python train.py --d_expert=144 --activation="swiglu" --routed_scale=1.41 --balance_loss=0.00213 --norm="rmsnorm" --norm_eps=1e-06 --tie_embeddings=true --lr=0.00473 --train_tokens=704600000 --steps=8279 --dataset="wikipedia_en"
Below are experts of layer 8 (counted from 0) of a mixture-of-experts language model. Rows are named router (the router's row for the expert), gate (a neuron's input weights, with its number), up (a neuron's input weights, with its number), down (a neuron's output weights, with its number) and show model dimensions 0-255. Each number is 500 + 40 x the weight over its row's rms, rounded and kept within 0 to 999. Numbers have three digits each.
After each expert's rows: a language model's description of what the expert responds to; "comes after" lists some tokens at least twice as common just before its tokens as in all text. This comes from a sample of Wikipedia text that the model never trained on. Tokens count by the router's weight.

# expert 21
router:501514575490501495465448512498589498436549427500496541545506450432479524482565489499541514487527513505448500540495562488472473502489524531552480513532496501497488494489486490486438495548501572474544397461437518451537507523537505482440441435541492426489519458446534509541573556464475487544512524511501471534481532529465433517436507522452501506539442452458480472511475531544550551524543455492489444480454490406531473522501480569439522531521436476468435461513495503589500518505526431542530576490514461508537540535513591534463470492545539476539493495531423546507547555489493507564469520501557513432563507547468490411538490444506492497503521550538498500589453463592527482399498458531527568470589457470443504457441434485443498523493421422549522497486471483498493555516536482
gate1:595492494472537540575565504546526494455525578517538541453526473513494541458521408448459484509448475497489496448535511483492470482467548468494480450496519420466543515483491526513433460537630542499488465411536571512499436497481463458480495502491501512424479542472581474475527491521459460510459536561511558496444567437556500455481497456578443516515449495435428400530465527470528479534531528530480522483456510529476419466503536520526524457467493542502484566443484550488500429486488549537533523469526533550516455457477476517562498491463565469486565479555450444515542537463497602506504565495505486547452507485510470466562503517492572504510554561509461468513481522532461507496509515446438609470443483508557534491519481493498432473469469479565527490426473513488525521491474582
up1:493537508512532550510592452550546534461512505473452537485497541512426611477512505516559562506510487509493566478471451490489467497456537491524490495533438528480545535473470445555453534457572522465434482437567515468491475454517461505474543484529517533460488588514522487505505470464522457570465569444489450570475487510505449457448491548423454515511440477504487433534435537537503487421450547454476491493491508513445473498465626445461511499479546509468423518448462402481488417430483485556462523584573583476513514489497435562481494458524540453461548449469448516456493538502514456476462540464489515476462498477465411483516430505468574521483513519539483466478541475537526472465491483499484469493485548480452444515580470485531488466495526444529417529454523474542449471524489508
down1:458467539528442447476538498538520400446513496510533530450513550529526520460483488392515517537502489485485468502568506498485510437449511494482435541530504535423511504499516474561441444495513508535468469458531541516488532490435458491505441508475438517516565489507498563540545513468436532499580454483529499518528496513556508563498529492529540465475448456473546474492500504519588562438521514456489487539485552544526449436480413551570532524455471515507462492477492480490505460489440537485541477476532559482547515444496470468483508493482513445464554502547484506587502552534385459420565579509482476537435447519521531516483485434542473560536472517513564564485529488531506515513503428576493556441567485628462509493520548572467537519469509531558517502510486544475491607541563480
It responds to: Agent and relational prepositions
comes after: " by", "ed", " with", " due", " under", " to"

# expert 24
router:533487555476469471452444574541550563427583444468478544537519452506527445504515563457514482542568452516491483494474551540472449526487546506551498459433591457481443487487463492441465520469502562489520389529463432468534532540467499424461457467534495535481530467464526489490475576489478573510527485530502495460524531476476488524418489528466485483496412450510473439484479545462538521483544543427465479454470468442563467467525546551500498498532427523446500447497523550497463459434434445542488518548476496506545577480520524490546489523508553562529523509603430520445524482475510491549471474501511463471536512536518498434546512498505510559503513517529484532574448550557483515454506472468516505484537485445452548508469527536464475383466568489520606509484471463465466503492542441
gate0:535471558550543465514530533456570494496510528568476505461518488442496399499515398502474482530499496510501428524482536477570456472533442533576550495495518435487412520516520522449453455500446535518520547545527509579499509422522458560529445462537469473557555474521538442534536452469433428555463516457572526413593486507500500483542506530537519502541507492517514483490528556536581470486528491461472570573557420494523507513536473504465556440506432437521560556509488477450445497423468460547585541488493502480509544489454529484577474500458547457486482480539465463496501463527530489452452540492544488459471477509498497487500489476558466469440535540497521540474465464519504434456432516487489511568511458508535571501427556473538482507424455567464556499514526472478519523434479495
up0:512454507494520492472563427382613520462422506508492481501487438474554490497555457477488436569437534506523539516498512521473505527552491545494475534502480477490452501458450487459469477522519537508492566550443460498471497499559451443470453454433529467448466564438493477513522482495535515435464471543532490416497489495491535527507496502468484485514548486430490485457548498537421487506515426526499570455487500521398495493487556494509491520432465448568483469406513538438480480509500508508555548529498545500443465544432524504450421490491569485537429526524474500518533462441507476540447430496575417523484477491456490574602523529523438503509466444464486514541489530526569408413490519496508518456476495548556571521486559498483488500590546500495541501565468464482499498514515510
down0:541541514567481548573457533512460448511490498511498550520431512504476477497520488458460535476547490550493530511522495540514500449518588498448448583507552533508432568493442504537463567469479508525485516492527479472520562590407543516480557545427456453558546557487556436513504477530492505500509486518480547497513538529553487495418484521505557434595436528525611536461462470510532424541548537487491509528535437508523552446540466495580491534462508538414460503539517502475517544538566557417528422513498479476478469484532455519490463455494492482478504377502505504499491445462467578485501488445551483487512528471468515494527461432517529484471499488498551515494542504529440498437440517494470471537533496429523398502571521456503470529425514495505498517523492431461522496593481519
It responds to: Definite article
comes after: " of", " in", " to", " at", " on", "."

# expert 58
router:598539514483469392463505475491562531432569458474475502527482512511489449446554522490516498520563541505500501528447531517526456538472490440480496535522533484502409553475473435452489515590502549424557490589500464442581487515478555502511505425486474538530471488398476510491492547494503453505493549555531451507487562530487462551477485486464522524535457424426405511511452528467500518494579465493477495506437521509539514532463534480548478480508472513537505356503486527496447493475490545547509477537530463513581564480538465496457473534556557496500511533548429510473486516450465488551524473476483506478498504565500556526567472542470581577525419541505469464512454541555550518469495478455570545449496495425539565508515467469501486513498475484481528520508545479440553527477487427
gate0:580433530520492523573530530521493463526534492477477484428477438474563419504465535486511534490482516564472577500518530501463478528510538491461578500544532499448500523459461481467427493513471494526487515535452559599539496516476439492557519498496519503542514503492525569538502524437586566500472511493486561530451464470518529463475519501489548514429540600488433466469493570461448514493469530568462509563512513542443468485523460493486524483534480533426471434407493458475504486522479477528535524451475481487542559472554468521494532463530479474525459489584520500489507509517473533592497496444453438552491522458431585558496443474478459433509563547507471463490507522515501569459471491435546532537437531484507483530469550638517573508485542493539500558498486480536510411554565459
up0:522468522538575556429524451518591507558500495523561513521534460460501482501528511507492513536424525561453506420496491433487579525498515442515515456453507488513540449552471466443493484508489526591420543434491469418447487392530491458449572482499507476444482532518507468518452477455524454518405432424465470529414528505521521507509444458487491519484499524415519539527486532505452496484489508435412492528455458491464489474527602497447557432454503544531539513457453488535521479490532527496537489527516538580541530489489482493535540481480517451506526525479512555490520477530511514526481472454567509445588508427524480508575544479477427503512470520483565518574482540518576560538542506523529566529428538506516555478469551507518575533541488500477526528439501473448532545503483535
down0:479503558482460598491512467533433504509499535443521447522476562539573512414511476544544502502448485442441507460464521544463542570474494491463465512501536488504483533532522519497414508414504498513476437460515502515463469516512495514582489507549559526522488437476596505531478555491500553485458508450452484530523481491484470532526513510480486537483602520487509445556501507531635481563531524538502426492467498440442487497548541425440479542540512494580534516440465542501547535515534454479513409535521558516489465492483511553422513566460477477520464450499486512577503538443477549542497504526554471488431492524470503472533559475526479564516465518589552499508501431389495523532510498566468511456441416482456519465546486413489501446451520523486455489505523489494486473499556441
It responds to: Proper nouns for places and religion
comes after: " of", " in", " the", " to", " and", " from"

# expert 63
router:541503461541507411506473544574530565427569486457573542486529421538543519471552557463582479468526519517491482526528566507479513585462524465535475494499590501549444481491516435428464478513485468505502461486472426472551553510577493506443507506554481496483490441510504430525509492454391498513472535538507436511469550547519435507429491412537437476493448423453507425443427485491514450483507526474461462468472491490516485524515504527502546537496531459477450462520491541516472461433455493510538482574503454476516596526492490563530449620567499532545506471540430568457515445459461493532458479535494512501472501569491507469539510423501531563498512499502441536520506497505553458458511503439554499501497507485493544487514442493476431501480564507496516444494497533505544556550462463
gate0:471532463525560502507593479513453549426431454550566477507504486455452508546545457504518473460525518504500462475499424474506504449511496432519448525563467477426429471516473482525461525501490553547436478466482520432459535599518593553472578538546485486499478526536515550510496492540493558414462452523460462492499465467543511507497518498483500481565437525495499495463556511518576357441535431497481448472487474492539593508567504489440481512464473438493505505463416499498526509496454558431530465536490466549498540458457511465472468492478488523558480510485500468485509440550502521542488549482490547522526469499592486499487418471537567551518492581505470483439548484526538485448491472505484513502471537455569470495549527494418428460504439501439521527469554464562465516533479456
up0:519500553501475511516522491459519525474496468462471501486507492549477464476407509524438509482506518547509499535416387516452580466443461501526465431432475494502561561544528524476508522485480384539463493532481510530517497443489533503585529462483487484440454487464532441489412529491536467517505539509477471488479496492510510450490465382521439462430451537482499446524406468475522537593487439498522526513544530504472466469493534465545472546487522514518442456487493497484506498473477459524512555518502531498519453452519484444483511519416468500436486585532486504556493495532519559425425496560571477497472490518567499503539554498488460485472478497472524469549495476525458513498406521461510451390580493591555531582458544449510536512513573473505541497426459511518437550436511489
down0:491498514541499569495484514546536526556460560479455551501524488567457482536516429519510572544548529458520629480572533454482552585539456514440511480516493515510500489481487475570539513469450585505467539532582495526475445514508559513505482490544535541496548503459519510444521522496463491539532553556470459488484458445484486516573443544546517537550549492548594561542486462491531468504531424473604509472477509490496533546506537541497470527431501490515515444482577573539400479509518448460443545507478433550527510477462541496496524418475567607444513561503615489495438565465526485459516481496540492509522504541531510473469474516503453508495480504531563470462528522531532540553453455503565506516480561465517478501483560509487478507539521536488457501603548478534511490467507482
It responds to: Geographic directions, riverbanks
comes after: " the", " on", " at", " of", " north", " south"

# expert 27
router:507439569457486425528561494568564461477503480545514557477536532490551456482515491478557534496511589489564451482468544540511481504540503460514506495451562423492512530468503498544488444500429526358544424456462535466528447523482506458480521431503480363504509448495554484483477546511511435475547451535456474435481509522469463478482544535485407448592530442492420495528478479520504508502602479482511525466505481445548432445440568453502447457537447423504509472514485452508524526453498499500576504523507489462530529461540459481488471452550537485541463486532461489447523498472439473550481404507504508431532430583544516456486489533435491492469526523537528516480441495531453501466553467485522516465504487490504534495454463535455516479469538548507526455533536474484461509509523451
gate0:539481443426497471457510466456556492479469527529564497483528531479464470461513455463425533542502482509516506513423558520449437520514467523443470449514544505527474426474455504533514497445533488529551406500569550449494509420521449520476538500501507506482521531539479542547473487500503482474493453491480550560544494458461430465508487452526460511540513504573464530494466465451547498476443515521475423490441482466523532533467564525533513463534437529436529514557477607522445553508550522543495522522521487429462575447420540552522394498572572561535506500548513548489407558493547531548457573447513454507479484551413482468518471509470498570497477478488468543577508458517469483545481448520461532521459489420536546513524473498519457518501557454495504421486504442498534524451430463
up0:568452479436502425505529444416543452471504480522542471476529504503448400487514503507415564519444554540544507532424514566436444514563498472490524426484522559467493444481518475554578496421460458542484400556532557497445460462520454568466547519495602438510479509532489530487458449472544502485512451519471495529543464480540499471540513482455426517504450466547465502442482476503519496474507422524533470530456457522493515571461525521525512528474480492426597533559404533481509545448545502541549438476519528500473521443429517471486428493517476488489478509521500517497402498514536523494453578516515463458477476521417477554507505473536506536432479488525489536542497439585472482512454493503447509513472499424494488473587549469505439470480496491511488452498530511510507461506475516
down0:504483471480443470521583494461517476545509482457490522493525457460542530458579493532565496431565455473472549413536423563487489431466480474484586466459584480506495463515546496457516518454419488558409485512547476518510553478563527458580489522527476458502507521513455469519443493531542498461552427545534483519521511510513522513473555595495446526420476519546512501501532520488438526489561495516515463482509508516496435506523391470532546509517476496410528522520456524471549501474445545568442541453503516456512431549452509467443523490491441531496473505474485498462541491519538508510466467457498492519530535479558603575494486487474475531451494409538544474582550491532462477422503544515441508511471524463469471471567439496470537562580473472426529505525489492505539470475541577
It responds to: As, an, such
comes after: " as", " As", "As", " served", " known", " became"

# expert 53
router:582466626460507418489488503513511565466583448520512540566552519488565525432569533523525557536590445470558456532480555511476483537487565447479540532468530455538442494479447428441480527474412512475508450523483457466522530466505499462486520465500551527484531485476519452474498536478475530461477489519453494517498520521441486505448519505493418526555458492569443468514475562546476516491540536435428502485422490474514486496486551538488544480482429486445477454504512487506472441505492493507557564449494472520543520506545527506465461512525503533505440405559448578454494432469493484512472486491542475445584501552521557457527435466523497515487424493503479523556508513557503510410514486551527518502511553491506491463494459445489453386523530429493527552503493476480439432479436478
gate0:536488580549526481538398537579565543476559447424451534516571485443526517483533496455503461546529557513515522510565475515512450492489556431480584582510510527533470471502556406483483447475556499564516489455491531435494516462517503527545474508544518480457586534534492467469434515490464570482520545522513530514451466504497527421519450494506407448508532501625548463474510492509514539487494487474554499559524544475482497473564479448486529532461468434515488504522453414475482436532563536532501517502560463536495496494505552506435538486517525588544516555515493468527535548529498594545474493419448482505533500500558561527563511473468539579552467528489514488460566501504508535489437403474494516546467513546499533499471507558514491550518497475475583529466524506524492465468506517
up0:561511558468566482476470488548452502455484446482417509489627476442541488487530486494455416471528556563481466487535487505498508443490545448531516562476516471500486487461573523485460484420501480434492485449485493447479552497528482522513552487503542535475570550430505514434450451503429550529529532467486547554556437516483526428431469550440504457481516454541546454517571517506502506507516571447553545549507568549521483479531480498416535525455462429519466504543487463539501419530473488555543522501597492460523473502510612472498512550521443568546526520493503462523505502548459545564471506437498462514475434488519504489550588458485578518585511519536508523464519523484567532498484455492496439547520540572508500484513501506556473510472530461505545500532591504503475514455525499
down0:494538456567486543527507501572525522512552548479531530530488477476580613477463360417462469511442471499520579509504425496451495443489493424444510478459514494458547550579540546462521502537446478489552545509461524528504451496511533535539544547497466429526441505520487492555529530472522460547427467561521468528472438446465441492480509463543467494481458456493542474461526607474580501481440484521423503457485511479471497477501463486472466480525505480481562529437517543496407475521471490545530505484499452519483444473451452542483533527485494525503402496517499549481519482565508512482476422553466533547524489501562535496484478525507536516504552418528556566423480481552403526472529495532522459524484491547477533510480470496545503434486542473527420490430551536469487497508561505
It responds to: Possessives and modifiers
comes after: " a", " his", " the", " of", " in", " an"